From a checkpoint of a small mixture-of-experts model trained on Wikipedia: 2960 steps.
Below are experts of layer 3 (counted from 0) of a mixture-of-experts language model. Rows are named router (the router's row for the expert) and show model dimensions 0-159. Each number is 128 + 32 x the weight over its row's rms, rounded and kept within 0 to 255. Numbers have three digits each.
After each expert's rows: "mostly gets" lists some tokens that are sent to it at least half of the time. This comes from a sample of Wikipedia text that the model never trained on.

# expert 2
router:101107143171102133115179067114126126144160112040142125173173119185156106076115119123125175135124122138118152159123130178140092098136158115146152172138195107125119075122132105116128130126119095121166165120189071140101116113119163110167170146142033186180171061194140091172134126099144077118152097104095089115169107092094108141086126131128153086120101126134130141112173074108118107150188147106149063127110130091126146147162148096097133171121127134157155147081093145059118114119169102
mostly gets: " the", " m", " per", " this", " every", " each"

# expert 1
router:111092137190125161134112079109167118094138099104129180056120112120090183112135098110144109164093155134121114161171146106135126160136143093105148125159136158114142122142101174118148147160084080085151164128112132099118159145184073049117149085122104123138107076116139090151089170121158081059097112114129117131165118129087137123109134141076076145177170151130103103132095173122116163143158129123093116150122118131137072161106148088126082094154097087094149115091113143091111156091075170
mostly gets: "2", "1", "0", "3", "4", "5"

# expert 5
router:146104097006098166151157135174117165151181196138147118126168134108201135184101176095134127124133181157122143158125126200159114135123128094081041157157123155145056136189087148165111128144173148163176150033124122164124098111134106115146103122116164112128156120146127108063133158151158136125092172083108129111185125142080131112148119191163131184108131112169110131157147155172117083124154108066146122040165174067122087137184146139144176187171116087079158117168162180175108137142110127
mostly gets: ").", " ==", "\".", " |", "---|---|---|---|", " ==="

# expert 0
router:128162111145090176086168109124111157128132215096084158099140091116110123064140170130128171094127102192105096139136102153106166224122129140143131143101120068181148102170085154164133106064115180104107118055159121174144095120064179127141117104097102145159102188079090143082111169167139106143130134121146132147200182133100093142131095190087142069121119097116140132121162145122156177112081116139150118075149092159136119145100060101180108150111129108099128157172142077070078121113130154
mostly gets: " Me", " No", " O", " (", " Sa", " Co"

# expert 4
router:115124110118136117183080148065097159154062156148102102082113117133120138103126129126033136096144104081078129169081134119121176090144120144138123161140085118134157170177092151068111141159158172100143118143094164109148105116189148118122102147112131150143116128191084058134125133147145155169105101067130188145132178087115114117064138115153172141149090113113105182111091126119091081120142103117171150120110184052168116117146134176194150097153085111171094146146158174130088162170161129
mostly gets: "),", " November", " October", ",", " after", " April"

# expert 3
router:165202154104198175152103116164124129211119092098062131114134161134123164152162105189123076144106143176142126156118126155135165155148094152146084101139109073200054116085138123102079078183059084132167124119160083086108112122154131054093150074091146110172130132097143140134158131142107071122112169144105177132138105085115172143151146115174127164120111095124147132183144117107089201167145146136164149083179108067153098126133091078192140176115133120116122123138147107116136146163120158
mostly gets: " team", " film", " League", " game", " number", " season"

# expert 7
router:110121118124165142159100107076143080121148158147146060081202133166130096073162086121118147175141107114099189097097172149151159136099119095131145124104122155119113162117134080087201169136142167176127179135142085122124099101103136131126088144056163137158161150166130093061095126161101165133157172103154105142146148163169146054134140144174135116150144139083108149122112077067172050148106092090063140140136110171125106164104132131172097159106076142132125105118210099086158095098115167
mostly gets: " David", " Robert", "ah", "kh", "ji", " William"

# expert 6
router:129182183087141125128144093146118145110147139118104154109073146088141190108163114167120165115119155124168085124106147055133137133175161126127130151146114170091126057205137159116137165101180113143155168085116057124127158059189133070102086091136116124110077154133128181064152142098123132139124085161132112127093153130127085070217135094098134096112107154203082103108103067145187067150085120122096165116116103131119134174156134092175158146100120136148133158106158123153158144089043149
mostly gets: " is", " was", " it", " not", " he", " were"